{"moe_layers": [1, 3, 5, 7, 9, 11, 13], "router_score": "sigmoid", "normalize_top_k": false, "routed_scale": 1.0, "init_std_router": 0.0226, "lr_router": 0.000889, "vocab_size": 8192, "norm": "rmsnorm", "tie_word_embeddings": false, "learning_rate": 0.00403, "beta1": 0.9, "beta2": 0.99, "dataset": "wikipedia_en"}
Below are experts of layer 11 (counted from 0) of a mixture-of-experts language model. Rows are named router (the router's row for the expert), gate (a neuron's input weights, with its number), up (a neuron's input weights, with its number), down (a neuron's output weights, with its number) and show model dimensions 0-127. Each number is 128 + 32 x the weight over its row's rms, rounded and kept within 0 to 255.
After each expert's rows: "mostly gets" lists some tokens that are sent to it at least half of the time. This comes from a sample of Wikipedia text that the model never trained on.

# expert 30
router [ 92 124 110 148 122 198  67 151 143  77 121 119 154 155 116 135 141 135  86 112 125 123 109 174 168 128 145  72 168 165  95 153  82 116 178 140 157 155 145 194 120 100 133 231 132 125 116 135 180 107 140 122 140 144 106 131 107  61 152 152 143 165 100 110 131  88  53  96 170 145 146 158 108 127 141 139  65 136 112 128 110 150 125 182 139 159 138 122  96  98 111 150 191  38 151  94 167 126 109 121 144 120 100 114 135 160 162 135 161 133 137 143  52 163 122 142 100 136 106  72  84 130 123 120 133 187 105 175]
gate0 [120 118 121 150 118 150 139 142 117 179 152 161 140 133  91 110 155 117 127 112 110 166  94  74  33 114 142 157 123  86  94 118 152 140 159 123 113 162 143  83  97 136 111 169 132 145  81 125 102 143 135 154  80 135 124 106 212 133 157  88 120 157  95 125 122 189 116 120 113 120 135 157 118 132  48 144 153 116 122 149  99 113  87 163 107 144 173 166 113 199 195 129 160  66  88 166 197 125 118  70 142  97 154  77 114 132 127 135 121 170 137 131 106 120 119 167 140 164  96 185 130 141 151 146 109  93 237 113]
up0 [122 134 204  89 140 111 148 169 127 189 155  85  25  80  97  91 119 120 144 175  95 133 128 145 139 203 155 116  66 145 155 164 127 103 121 157  97 177  79 158 150 145 125 112 143 118 197 153 105 174 147 162 180 163 117 156 119  84 107 116 105 120  85 130 138 126  96 115 106 115 152  71  89 110 124 167 145 136 155 120 121  66 156  91 145 158 125 166 143 106  68 104  82 120 149 123 101 157 112 167  90 156 143 146 156 104  68 162 112 126 138 108 139 146 183 159 116 118 134 108 178  89 137 187 100 135 104 146]
down0 [104 131 164 178 168 142 178  90 126 165 126 168  72  91  60 128  95 189  72 120 120  79 152 136 125 157 164 109 109  98 104 182 106 113 128 177 130 150  82 118  99  92 170 128 129 135 106 148 107 168 145 140 106 129 141 114 121 153 105  83 157 101 144 129 108 208  92 150 147 110 133 174 125 165 144 105 171  54 176  98 157  90 114 171 158 120 182 132 113 172 100 130 156 108  99 147  85 146 182  92  93 146 124 178 140 174 178  82 127 149 136 115 103 116 165 114 105 105 141 145 156 123 152 160  64  67 134  88]
mostly gets: " MF", " DF", " University", " USA", " AUS", "PL"

# expert 28
router [ 46  61 116 146 160 176 124 175 151  90 131 126 111 150 104 157 145 113  30 127 119 161 109  98 125 138 124  79 135 147 133 153 130 144 152 132 133 119 113 210 129 172  98 163 163 118 163  95 156  94 151 154 171 134  87 130 134 108 127 179 115 153 137  95 160 107  97  60 124 131 174 118  63 112 124  90 110 118 111 124 102 156 118 144 145 158 123 113 153 123  67 152 158  98 185  94 148 113  90 116 127  60 105 101 112 175 182 110 151 164 137 163 119 207  89 159 126 117 103 104  75 122 170 132 121 175 136 169]
gate0 [111 196 119 105 182 128 167 199 124 138 115  79 112  84 177 102 167 116 130 167 141 133 155  80 159 125 136  93 163 127 146 118  87 161 111 139 170 125 138 129 217 102 121 183 134 101 111  76 120 104 209 132 114  96 118 157 185  65 197 121 129 118 130 153 159 120 127  94 120 105 115  85 144 137 126  96 106 132 111 156 122 116 144 168 160 152  88 117 149 134 100 136 206 103  93 126 163  73  74  85 109 124 135 130 125 174  80 159  93 110  76  89 122  62 119  88 144 108 120 101 112 157 130  73 129 115 124 145]
up0 [114 165 149 117 100 105 156 136 187 131 103 135 114 118 137 149 112 173 126 167  76 184 159 191  74 112 130 136 119  79 182 122 154 113 117 129 112 149 214 147  91 175 152 113 137 134 120 170 180 156  79 148 111 120 112 160  84 142 108  98 104 147 124 177  93 104 116 145 145 145 165 131 140 139  55 144  90 166 119  97  98 144  95 150 133 116  78 152 135 160 158 134 156 111 135 111 180 114 170 165 172 137 113 130 140  74 179 112 133 106 180 203  79 168 200  98 123 165 145 169 133 127 116  95 140 195 172 128]
down0 [144  96  87 128  72 112  79 151  94  86 144 179 142 173  95 133 177 133  99 141  56 123 164 111 127 138 120 116 135  87 101 145 105  96 118 153 107 157 143 183  58  94 112  80 154 162 142 102 141  70 154 124  82  89  96 116 120 199  72 116 147 206 178  94 138  63 124 138 153  97 141 106  99 125 121  90 124 160 160 125 106  61  91 145 130 126  65 112 124  95  94  88 163  85 149 175 129 113 108 122 124 140 144 134  95  53 148 189 136 138 114 102 111 122 100 138 131 112 140 174 161 126 158 128 140 174  94 141]
mostly gets: "Á", " Za", "Š", " Je", " Vel", "ă"

# expert 7
router [ 75 131 120 166 158 153 133 168 116 129 132 142 140  99 134 131 155 158  76 164 110 177 149 135 148 118 163  76 157 125 153 158  97 114 149 136 170 146 127 215 172 139 113 175 142 102 113  69 144 122 149 127 133 103  66 178 123  67 176 148 131 171  92 143 143 112  63  86 152 110 196 134  83 117 109 106 103 104 114 137  88 150  98 158 138 159 115 140 108 129  87 154 195  85 131 103 174  56 106 119 129  57 108  76 111 182 165 107 158 153  95 125 112 186  92 131 103 120  87 115 107 119 152 108 151 146  74 161]
gate0 [ 92 128  49 144 105 131 112 167 206 105 119  95 160 143 138 177 105 106  88 122 104 161 131 143 129 130 114 137 100 108 155 151 118 125 165 132 168 105 172 117 108 141 164 163 117 140 159 130 156  75  99 117 163 128 125 143 148 166 103 174 134 194 143  79 150 185 131 125 168 149 151 131  64 152 120 188 128 137 144 155 123 189 154 110  75 103 112  86 153 140  83  80 148 116 113  91  67 102 157 123  97 213 177  83 141  94 126 101 168 117 170 104  93 143 138 185 164 110  79 129 133 110 100 161 129 151  85  67]
up0 [ 96 110 131 101 136 112 157 132 125 120 109 130 142 140  97 145 183 141 128 128  89  92  92  86  56 108 142 139 113 174  59  69 125 128 132 106 105 115 130  85 120 145  93 135 161  90  63 178 111 114 141 102 110 135 179  65  92 119 141 166 141 121  77  40 110  58 167  76 137 167 142 126 145  86 167 169 167 115 107 167 147  72 119 137 143 149 160 205 162 108 131 159 174 142 149 171 102 100 116 144 186 115 147 127 106 125 145  74 131 165 139 159 124 145  92  75  85 125  84 123 153 156 154  83 134 134  95 152]
down0 [132 116 181 165 148 165 200 139  90 142 171 113 101 128 128 166 151 118  98 150 119  72 102 110 108 117 157 122  95 101 148 133 132  57 123 132 102 184 150 140  86 155 146 106 157 138 122 104 131 101 175 137  96 131 139 117 146 179 118 165 121 166  98  86 160  91 150 150  83 120 119 102 172 160 123 134 138 130 198 157 167 125 140 105 156 157 107 225 104 135 159 147 100 112 127 122 166 125 105  71  92 119 174 165 192 156 129  74 164 110  79  91 154  95  72 129  92 123  82  85 133 117 138 200 150 155  77 174]
mostly gets: "ō", "tsu", "iya", " Abdul", " Bha", " Kh"

# expert 8
router [ 84 109 125 146 132 166 103 188  99 100 195 124 133 168  79 122 138 148  63  87 157 156  91 100 156 115 157 110 178 155 141 148 144  91 153 143 138 168 108 196 133 170  92 119 159 141 115 146 182 122 104 113 122 168 107 180 153  90 150 155  81 162 121 138 184  58  83 124 152 119 134 110  85  95 106 130  81 131 167 108 104 157  90 129 139 147  98 143 116  90 118 117 155  71 167 117 136 140  73 146 139  65 131 112 113 167 197 143 159 168 139 166 122 188  71 190 103 136 103  88 155 146 151 107 140 152  93 133]
gate0 [143 137  87  89 201 186 162 129 139 142 153 139 214 112 103 151 118 163 106 135 133 142 108 170 130 188  99  82 187 145 142 117 127 110 118 139 175 121  92 106 123 134 140  99 128 130 118 141 106 112  87 128 171 121 106  83 119 130 135 175  90 117  92 165  92  96 132 131 119 115 141 125 100  80 112 215  61 108  97 215 129 137  68 183 100 145 151 101 126 164 175 145 122  98 144 103 151 106  99 133 163 112 154 153 181 128 139  80 186 122 149  86 142 141 145  93  86 151 130 131 144 104 151 122 124  72 211 152]
up0 [152 168  90 110 133 118 163 138 104 195 146 165 156 185 106 164 143 120  94 133 117 122 116 111 142 183 131 127 108  84 185 115 132 138 116 142 114 151 100 145  95  94 123 114 133 152 121 162 141 125 121  67  59 126 113  62 116 105 141 166 106  70 111 174 180  54 107 149 108 131 151 117 122 112 107 122 163  91 122  70 118  65 161 163 201 119 141  97 132 119 175  89 141 143 123  58  88 152 118  71 178  62 151 123 140 134 182  85 128 136 139 124 117 195  84  77 144 129  82 109  83 133 120  81 103 120 135 138]
down0 [134  86 100  64 148 142 118 198  66  95 174 145 110 100 152 115 118 132 137 135 108  92 129 135  73 180  86 122 113  77 146 119 142  91 119 173 112 145 179 118 134  98 112 147 157 155 142 150  61 102  60 176 158  85 124 105 215 118 153 115 139  82  78 123 149 168  77 142 129  88 115  75 154  52 121 150 153 109  89 106 135 159 103 172  92 112 141 120 131 123 131 148  92 130 101 120 164 155 156  76 159 137 128 173 137 114 148 141 118 103 185  75  94 137 133 133  63 101 110  89 155 149 116 177 137 101 100 153]
mostly gets: " Bra", " bi", " Bo", " E", " Le", " O"

# expert 6
router [110  92 131 175 152 216 126 154 154 111 171  91 146 156 154 100 135 168  38 111 101 128 128 121 115  80 128  97 190  72 146 153 115 105 104 152 162 140 158 202 143 169 119 145 131 115 145 118 162 122 131 138 149 149 108 171  95  83 132 130 110 163  95 126 143 115  87 103 181  73 173 137 108 167 156 122 107 148 123 114 130 185 115 173 150 170 128 124 168 121 107 140 191  56 144 126  84 103  86 154 144 138 126 134 130 142 176 111 131 165 157 155 119 182 122 170 107 194 127 130  65  70 173 124 157 160 123 159]
gate0 [116  68 165 147 105 164  94 118  89  89 141 156 122 161 134 162 149 124 112 119 166 116 124 151 154 180 117 150 120 137 132 175 147 179 182 111 169  94 114 147  93 130 168 146 135 143 152 164 183 167 114  80 121 108 125 106 124 132 145 101  83 137  94  70  96 128 136 159 152 171 151 136 150  91 103 144  97 167 154 151  81 116 145 114 145 210 100 105  76  46 114 139 160  74 105 155 141 164 129 103 142 181 145 153  91 124 167 125 122 152 119  95 128 119  87 138  38 166 130 146 180  72 164 162 131 204 182 130]
up0 [143  95 151 159 133  94 131 115 138 150  94 117 113 113 155 130 128 146  56 148  72 163  98 124 167 109 149  81 154 153  85 147 113 122 115  84 159  80  93 175  78 157 120 145 130 162 128 118 146 157 122 148 177 165 112 113 100  97  89  97 173  99 141  44 143 128  90 175 198 136 118 155 139 102 126 145  52 123  57 120 100 146 142 141 109 167 181 118 152  98 194  65 102 113 136  50 138 100 159 192  94 150 141 130 136 159  84 124 101 141 153 125 128 111 148  91 114 160 137 138  84 189 160 149  90 153 112 150]
down0 [109 140 139 117 117 126 137  89 162  80 176 176 111 154 119 160 138  87 121 161 147 138 137  93  98 141 189  93 126  49  96 112 128 105 147 167 148 157  55 137 175 128 115 120 134 159 126 116  77 172  97 147 163 146 145 162 132 179 122 154 145 154 100 133 115  66 119 126 137  72  91  72 115 109 116 127 136 164 130 154 119 114 100 161 117 114 121  80 112 134 143 174  86  22 157  76 122 147 153 114 148 119 108 141 144 144 116 163  82 155  93 159 102 129 115  83 183 122 133 102 138 135  53  16  99 131 142 130]
mostly gets: " p", " f", " b", " gr", " McC", " wh"

# expert 29
router [ 83 124 137  99 115 156 130 130 126  95 148 117 160 134 109 162 131 150 104 138 116 135 127 138 135 131 118  87 141 127 131 153  80 120 205 133 133 133 132 178 130 132 133 240 165 142 133  97 175 129 143 121 184 131 149  84 165 114 143 132  74 169 108 113 125  96  87  62 126 114 159 163  80  95 132 135  56 114 109 101 150 159 100 162 173 128 110 149 130 130 115 153 176   6 121 107 171 115 115 113 150  79 129  91 129 182 160 110 145 125 139 165 102 183 136 172 104 150 112 118  96 123 202 130 111 202  96 153]
gate0 [ 75 109 136 186  89  69  88 101 126  92 165 106 122  74 184 147 150 144 129 119 117 125  68 118 138  90 106 166 140  90 166 125 169 134 101 140 141 112 129 164 148 137 138 106 126  99 153 141  95 113 187 181  65 139 146 130 119 121 177 113 147 203  95 129 131 153  87  63  80 161 108 113 109 145 151  93  84 124 138 115 142 165  93 129 135 167 149  93 151 119 129 150 106 112 118 113 173 107  57 138 163  89 158  93  68 173 117 156 117 119 176 118 143 105 148 134 122 159 132 109 131 153  25  49  99 146 124  93]
up0 [119 181 174 217 128 136 148 133 151 149 108 155  95  84 140 122 149 153 162 161 102  95 136 145 121 147 147 117 111 117 144  97 111  97 114  65 178 125  49  96 179 136 101 150  98 124  62 170 141 102 141 114 111 103 135 158 156 135 104 108 112 171 178 136  87 145 149 107  85 112 110 118 114 120 175  70 183  86 164 140 129 138 154 146 101 129 153 126 125  57 107 140 151 138 127  97 151 104  84 114 100 145 106 184 143  79 146  95 170  60 109 109 148  96  95  46 147 150 127  84 112  58  97  89 172 135 151 115]
down0 [146 164 129 149 126  81  87 152 138 111  92 134 163 102 141 142 178 144  91 150 188  95  81 101 118 163 122 148 111 157 130 145 121 160  99 165 165 171 159  99 100 132 168 145 136 108 129 133 185 170  98  87 134 153 164 168 111 142 180 195 194 161  87 174 109 144 190  97 120 127 115 152 152 116  36 108 117 139 153  96  77 172 112 150 157 131 143 163 145  87  79 120 120 165  64 159  47 164 100 122 113 123 151  80 133 158  88 134 156 139 141 146 134 110 144  92 149 167  92 142  80 149 144 140  90 171 162 151]
mostly gets: "final", " Cup", " Pts", "Gls", " Final", " Qualification"

# expert 24
router [ 74  75 108 148 135 164  58 174 163 118 148 122 170 133 113 185 154 164  70 144 110 135 120 132 143 132 158 116 151 164 120 168 116 115 129 138 181 119  71 174 111 137 129 196 169 116  63 121 158 148 152 100 143 107  89 111 169  94 132 130 112 185 124 119 142 109  94 104 132  96 241 141  77 153 132 113 117 124 141  99 153 137  70 120 148 173 127 133 107  83 108 162 147  87 182 146 143 105 118 152 121 108  96  59 154 150 108 133 126 160 117 149  90 170  47 181  87 152  94 144 128 124 132 113 109 112 115 176]
gate3 [ 99 108 138 177 138 115 128 121  93 178 173 134 117 123  99 133 141 167 135  94  62 165 111 152 111 194 125 127 141 138  83 135 128  62 123 198  55 126 176  65 166 171 158 131 124 192 102 124 181 113 140 106 183  95 126 140 124  97 134 135 100 147 146  90 144 153  81  96 122  81 153 102  61 141 128 139 153 160 125 118 115 104 157 106 152 146 132 198  84 150 154 155 117  93  76 128 122 161 117 186  97  89 125 113 129 133 160  55 141  88 127 167 125 211  83 147 122 133  92 120 136 158 136 139 119 101 178 135]
up3 [153 117 109 102  73 122 143  79 164 185  64 153 142 131 145  93 108 130 154 147 179 188 102 149 145 126 130 133 136 152 106 175 126 154 159 161 117 112 172 169  49 108  98 165 144 147  79  94 122 103 128 133 109 140 118 113  72 182 150 110 102 167 104 121 117 104 144 175 154  89 102 160 185 124 137 151 113  94 125 144  55  80 162 179 144 113 145 124 169 187  96 142 181 102  75  79 159  93 169 101 100 141  96 108 182 113 144 132 148  76 112  64  87 138 136 138 184 124 126  86 105 162 104  93 150 128 156 115]
down3 [151 175 138 157 114  87 104 100 146  81 165 148 129 131 162 110 144  95 138 131 159 166 105 148 112 133 123 116 195 149 152 131 104 117  94 150  61 116 121 132 121 162  67 111 135 108 121  64  91 166 163 114 122 122  99 180  76 140 167  85 113 111  84 120  83 145  51 188 109 116 152 118 134 157 108 141 111  88 140 101 101  87 122 134 149 174 101 132  95 180 128 134 117 121 114  98 135 104  73 161 131 115 138 122 100  94 137 112 229 104 112  88  97 111 164  93 159 171 126 148 188 123 150  86 189 169 139  40]
mostly gets: "zz", "phon", "ț", "ο", "agno", "ille"

# expert 20
router [ 78 108 135 190 147 211  91 183 132 113 172 102 146 134 122 149 166 185  98 110 104 131 130  95 169 101 161  94 130  90 135 141 120 151 143 137 133 109 133 166 161 166 121 177 134 141 166 115 129 119 124 124 160 178  89 115 166  83 170 178  94 175  73 133 130  89 132  99 111 137 182 125  79  87  89 110 109 107 159 161 123 143 130 184 133 166 123 201 124 132  80 117 160 114 182 105 151 121 113 125 139 120 132  78 121 172 175 119 156 203 132 108 108 200 124 170 103 110 112 115 152  91 158  97 128 163 157 197]
gate3 [172 149 101 114  94 156 152 152 147 102 139 178 174 144 143 138 103 145 157 123 108 176  69 118 121 188 140 149 180 102 199 173  81 113 166  84 150 169  59 145  84 137 139 157 219 135 153 129 116 146  98 129 169  96 124 124 108  88 161 135 130 130 111 106 167 132  74  84 149 172 129 121 147 115 126 136 157 129 101 109 188 134  79 143 105 108 143 125  48 153 121 142 124 110  91 128  99 100 122  91 105  83  91  89 168 109  65 134 138  83 113 162  84  78 162 123  97 144 120 121  37 137 130 132 125 160 119 107]
up3 [135  82 132 156 207  76 122 184 167 106 102 119 128 117 112  68 156 107  85 168 172 144 180 122 112  83 118  67 134 159  45 130 190  85 153 190 151 161 161 122 144 121 106 124  62 125  85 128 203 108 153 129  67 131  92 156 118 134 115 185 130 103 130 106 111 136 159 139  92 114 167  93 138 120 114  79  87 102 132 118  76 132 117 157 192 155 116 117 107 116 116  91 179 129 110 135 151 128  83 102  79 157 132 131 113 117 134 122 116 127 125 161 114 193 101  99 127 145 178 183 119 129 119 141 125  82 139 161]
down3 [120 152 149 139 150 109 126 146 174  97 100  32 138 128  99 117  63 206  78 124 187 123  93  96 110 126 168 164 163 152 132 121 136 146 116 143 104 163 173 102 161 137 116 125  97  55 119 154 189 135  85 154 135  94 172 164 120 135 127 154 135 101 139 118 114 122  99  92 114 106 164 116 138 114 170 133 106  70 166 206  90 108 130 110 175 123 137  72 113 134 102 137 138 184 179 151 100 100 102 112 146 137 132 143  43 111  97  95 185 141 139  67 106 133 104  84 132 173 147 125 130 155 141  72  86 145 129 122]
mostly gets: " during", "In", " After", " after", "After", " In"

# expert 2
router [ 72 110 143 155 151 167  71 159 140  85 157 134 152 161 100 176 147 113  52 105 133 105 119 117 117 110 137  81 144 123 120 185 115 127 173 154 153 170 111 138 177 111 107 213 172 159 138 135 158 139 160 135 147 141 136 139 157  62 171 158  83 145  81  76 162  86  94  89 148 122 164  99 102 135 108 139 111 130 103 143 127 162 127 191 115 159 140 196 104 130 145 105 161  87 155 108 171  85 106 147 157  80  87  78 106 180 180 138 120 146 125 140 117 195  93 149 127 104  94  96 103 138 136  90  94 162  84 160]
gate3 [104  92 147  80 101 152 112 146 117 148 138  63 111 112 151 169 112 189 157 122  98 102 110 141 127 104  94 139 101 112 141  79 127 139 110 125 182 124  58 122 125 137 190 157 135 125 139  75 117 156 129  96 173 222 115 105  77 139 114 137 103 180 130 122 103  91 146 156 168  50 144 111 131 127  97 184 133  83 156  86 108 136  84 139  79 140 141 151 183 139 119 114 127 128 155 181 118 131 182 150 169 113 176 163 116 151 175 165 124 130 178  88 166 185 152 138  76 119 106 144 123 137 217  95 115 144 147 132]
up3 [169 114 101 150 125 142 106 115 190  98 145 109  88  98 136 138 125 133 141 139 146 112 107 167 123  56  87 132 130 201 163 176 113 177 101 153 124 188 103 142 143 161 132 152 120 110 123 110 176 165 114 108 111 106 101 133 165 163 170 112 149 101 121 108 179 184 107 146 117 121 140  74  93 131 101  94 128 120 170 120 137 180  59 146 119 172 145 148 132 112 124 120  88 175 241 106 175  93 103 129 132 116 110 133 166 119  87 154  88 134 128  80 107 178  93  92  70 121 140 119  61  92 110 160  90  79 156 162]
down3 [191 124 139 150 120  74  63 108 123 180 122 161  95  93 183 144 100 133 149 119 139 163 105 191 132 127 103 143 125  90 146 171 145 165 127 138 122  99 121  82 154 105 125 149 146  93 178 120 173  88 117 127 137  99 152 113 111 130 138 124  99 113  95 162  58 117 125 153 166 130 122 135 147 134 104 141 120  58  85 163 155 168 100  96 158 108 148 179 147 104 149 180 126 239 104 130 128  83 128 138 183 198 105  92  97 143  89 172 127 121  75 144 185  65 128 129 158 122  98 124 152 167 124 103 145 116 118  63]
mostly gets: " New", " Animali", "New", " Supreme", "Representing", " Lower"

# expert 19
router [ 95 107 142 136 128 179  69 135 116 109 154 114 148 101 136 105 140 151 111 127 142 153  95 152 145 135 186 113 164 139 149 169  70  95 146 174 160 177 116 188 136 159 135 189 113 105 142 118 191 101 206 128 159 120 110 153 127  96 161 114  81 163  80  97 149  75  99 106 173  94 154 167  99 104  89 140 112 156 126 110 103 141  72 211 137 144 170 160  80  93 151 142 145  76 183 120 177  92 111 148 107 105  88  77 117 181 130 126 128 151 158 177 107 149  98 142  71 133  82  91 106 103 121 147 111 158  95 144]
gate3 [ 64  91 172 142 131 128 123 123  99 128 162 137 202 142 141 105 164 141 141 183 182 171 135  79 122 129 147 149 101 100 131 153 110 109  76 112 166 112 159  97  92 147 174 158 125 137 108  96 124 107 150  99 213 147 132  87  80  91 183 153 116 119  99  97  85 116 137 196 149  76 172 155 140 147 148 127 164 166  98 153 139 113 129  74 138 105 159 114 149  88  81 134 127 127 115 148 114 127 137 186 117  43 121 167 111 130 138 158 103 113 111 154 151 103 127 137  85 212  99  95 145 118 104 172  80 190 160 160]
up3 [141  61 153 144 111 115 127  55 122 137 171 108 176 123 111 129 142 113 143 148  64 146 118 113 151 129 143 114 113  71  94  69 146 110  51 168  65 135  98 134 140 180 133 120  96  78 125 128 100 134 150  81 157 180 151 113 150 175 137 122  81 159 144 161 180 131 139 176 163 113 186 135  99 103 148 104 156 141 153 212 191  82 118 151 128 116 115 100 193  87 129 105 117 113 122 109  79  91 127 170 111 112 157 185 115  97  80 172 148 144 147 161 120 120 157 110  75 171 137 138 168 135 125 106 163 164 111 105]
down3 [109 123 206 125 160 156 161 147 114 155  65  83 105  95 119 127 138 136 128 100 113 104  98 124 160 171  64 187 179 170 130 138 155 193 123 128 170 102 153 148 129  90 133 161 102 180 116 101  92 145 162  98  91 121 150 126 102 147 108 136 118  97 101 134  79 119  86 156  76  67 165 148  69 135 160 174 138 107 148 134 152 167 180 105 116 158  55  89 116 100 164 123  81 126  91 113 129 150 208 124 135 159  63 126 122 189 106 137  76 130 132 131 158 143  75 182 138 121 109 159 140 101 119 163 104 141 116 144]
mostly gets: " German", " Soviet", " Russian", " Spanish", " British", " Indian"

# expert 22
router [ 94 127 148 191 182 163 119 123 162 109 140 128 191 166  92 132 148 132  78 166 144 139 109  83  93  84 148  76 154  85 109 165 103  86 160 147 143 140 175 165 154 138 109 165 164 154 138 115 128 105 137 132 137 100 140 147 125  49 168 139  88 141 116 116 176  68  84 116 149 139 164 180  84  98 157 134 113  94 130 126 103 150 116 142 140 182 132 127 114 104 111 151 123   0 142 123 131 125  72 123 136 135 105  81 102 186 142 117 151 143 136 136  99 142 123 156  99 177 138 141 126 127 163 162  72 184 127 153]
gate0 [105  91  93 144  87 144  71 106  99 130 166 126 101 155 154  80 132 106 115 123 144  92 108 151 176 112 107  93 136 151 150 109 130  80 153 167 132  71  89 134 102 168  95  91 128 111 131 130 156 117 135 142 131 130  77  41 138 111 134  77  94 132 145 137 141 186  82  85 119 152 163  98 150 152 150 148  94 169 178 104 122 163 148 104 175 161  89 168 140 121 142  98 127  93 144 154 104 146 108 146 153 152  77  84 200 196 122 147 141 104 217 151 133 199 135 124 150 143  67 121 126  78 129 160 145 205 126 149]
up0 [163  84 104 173  67 114  98 113 129 161 128 115  84 145  70 151 106  99 164 161 147  98  98 197 127 124 125  63 132  99  92 130  90  98 147 105 138 120  96 143  60 158 132 106 123 141  93 228 177 136 138  89 138 145 114  55 151 120 176  64 134 116 110 159 179 154 118 105  68 126 100 106 106 150 132 114 114 214 127 146 121  97 140 114 163 217 129 126 135 116 139  87 134 114 135 167 145 148  81  99 164 146 101 108 141 142 166 147 128  76 141 154 111 191 124 136 108 114  99 163 122 124 155 171 114 141 146 145]
down0 [125 109  79 143 110 123 142 111 161 180 156 110 148 132 167  69 110 100 139 128 100  80 162 173 179 205 141 164 126 164 133 106 132 101 141 139 140 109  99  70 188 137 177 154 142  84 163 200  86  88 110 154  92 132 148 122 122 137 134 137 122 183 118 161 154 103 169  64 110 116 116  99 156 141 122  75 128 149 122 149 111 101 146  84 150 142 125  78 117 121 185 188 121  48 128 123 125 119 118  99 141 150 166  77 120 146 118 160  80 125 204 135  94 103 109 111 167  84 165  71 127 162  79 177 142 134 109 124]
mostly gets: " sq", "storey", " miles", " yellow"

# expert 4
router [ 79  94 103 111 167 167 114 140 121 109 208 148 139 142 104 174 134 161  78 120 168 125 147 111 119 139 154  84 158 117 127 163 124  97 139 146 112 163 144 222 132 145  99 180 158 143  91  81 148  99 171 109 142 128 101 156 121  81 161 135 123 124 119 101 128  97  74  61 107 138 150 150  52 137 102 131 120 124 140 125 109 164  83 166 140 124 125 151 119  77 120  98 185  59 192 113 162 128  93 145 118 101 114  70 133 162 178 134 167 169 127 168 134 187  96 113 141 165  95  73 112 104 161 118 160 182  98 147]
gate3 [118 108 120 119 143 176 152 148 110 112 155 129 162 168 165 134 126 138 101  81 134 177 103 103 175 101 160 120 107  50  90 168  95 117 117 100 120 146 149 192  88  89 151 145 167 106 118  93 105 159 170 191 146 104 124 144 108 155  92 123  86 114 162 116  80 146  98 121 175 110 157 112 187 115 127 133 120 184 117 132 127 175  78 160  98 150  53 167 193 141 156  74 160 118 152 116 172 105 166 220 118  98 126  52  95 111 131 149 105 167 143 173  91 119 156 178 128 139 164  98 126 121 131 157 108 144 116 145]
up3 [ 81 113 118 115 140 159 126 117  84 103 167 173 101 110 115 143 119 121 100 138 136 188 116 134 166 130 100 222 149  99 128 211 115 132 114  97 148 113  87 190  50 113 179 108 118 142 194 113  74  87 177 123 181 114 155 139 150 172 101 132 143 150 119 100 155 137 108  76 131 109 141 156  97  97 156 106 159 112  97  84 121 167 108  82 166 150 167  79 166  94 105 144 114 140 107 128 119 117 168 171  96 104 114  91 138 142 151 139 114 167 143 215 120 109 137 109 104 106 222 114 144 152 102 147 122 115  96 102]
down3 [106 112 117 144 125 107 149 143  95  88 118 113 114 123 178 125 135 153  98  66 142 180 145 124 117 142 116 151 110 132 126  94  83  86  91 113 106 191 134 102  77 122  76  94 133 136 203 137 170 138 117 101 110 129 157  73 128 160 208 106 101  86 115  90 136 185 128 159 142 112 150 114 121  46 114 143 157 212 156 203  54  76  93 116  93 114 100 117 139 127 121 169 120  57  85 145 160 124 128 157  79 163 111 179 140 144 152 163 102 146 101  94 130 109 141 168 113 145 128 126  94 154  93 110 178 129 142 135]
mostly gets: "dorf", "burg", "sburg", "feld", "ø", "ović"

# expert 12
router [ 75 124 142 112 181 154  92 158 147 122 158  93 159 127  77 134  98 148  96 112 117 146 134 109 142 123 157  82 158 170 136 163 111  77 163 170 140 168  98 205 143 148  91 234 127 119 121 120 120 112 167 115 141 131 113 111 114  44 142 180 119 169 164 119 146 121  74  86 161 135 175 145 123 146 151 127 112 118 115 143 129 180  62 175 168 142 148 142  99 130  79 110 135  59 152 157 165 113 117 136 163  83  85  62 104 139 173 140 133 168 147 105 111 166  89 162  84  99  71 110 116  93 133 131 129 149 138 152]
gate0 [ 76 107  74 127 121 152 168  89  99  72  95  84 153 128 138 169 130 209 163  81 106 172 108  98 110  80 161 143 149  92 124 105  84 113 128 112 150 128 109 128 122 115 151 138 124 156  99  96 145 107 158  91 105 116 147 114 143 143  67 151 112 177 127 103  57 115 193 143 141  84 132 101 115 193 125 191 130 111 106 119  87 144 128 152 165 122 168 174 103 121 126 103  93  97 162 117 121 160  95 123 134 133 136 153 121 109  74 142  59 120 220 164 112 110 128 122  54 129  92  79 145 187 161  94 100 134 121 162]
up0 [130 146 154  54 133 162 139 139 139 125  92 130 188 140 134 181 105 137 105 138 130 152 105 147 149  73  54 176 167  71  89 117 114  79  69  89 121 192  97 128 188 136 170  98  99 158 137 164 150 116 153 151 105 140 136 133 105 130 137 116 106 112 150 151 170 185 140 104 128 167 127 174 124 159 132 176 122 122  73 218 137  93 131 121 133 182 146 120  93 195 127 111 135 157  93 117 130 143 158 111 147 135 176  95 108  99 126  83 174 128 126 135 121 189 135 173  99  83 178 182 107 141 159 176 136  94 111 147]
down0 [136  91  75  92 100 152 137 127 143 152  96 122 124 112 116 147 107  74 100  80 108 109 117 119 172  83 100 135 107 168 102 176 116 134 155 135 153  66 130 116 131 118 211 145  80 163  96 196 160 131 120 115 164  83 169 136  30 120 135 143 176 161 125 142 123  61 134 115 170 155 139 145  89  99 143  79  94  74 119 126 135 167 124 107 148  99 150 120 156 149 126  99 203  79 143 157  81 133  83 131 176 145 117 138  60 146 112 105  48 141 143  99 152 137 171 150  90 130 150 112 134 132 145 141  99  85 107 166]
mostly gets: " John", " David", " James", " Charles", " Robert", " William"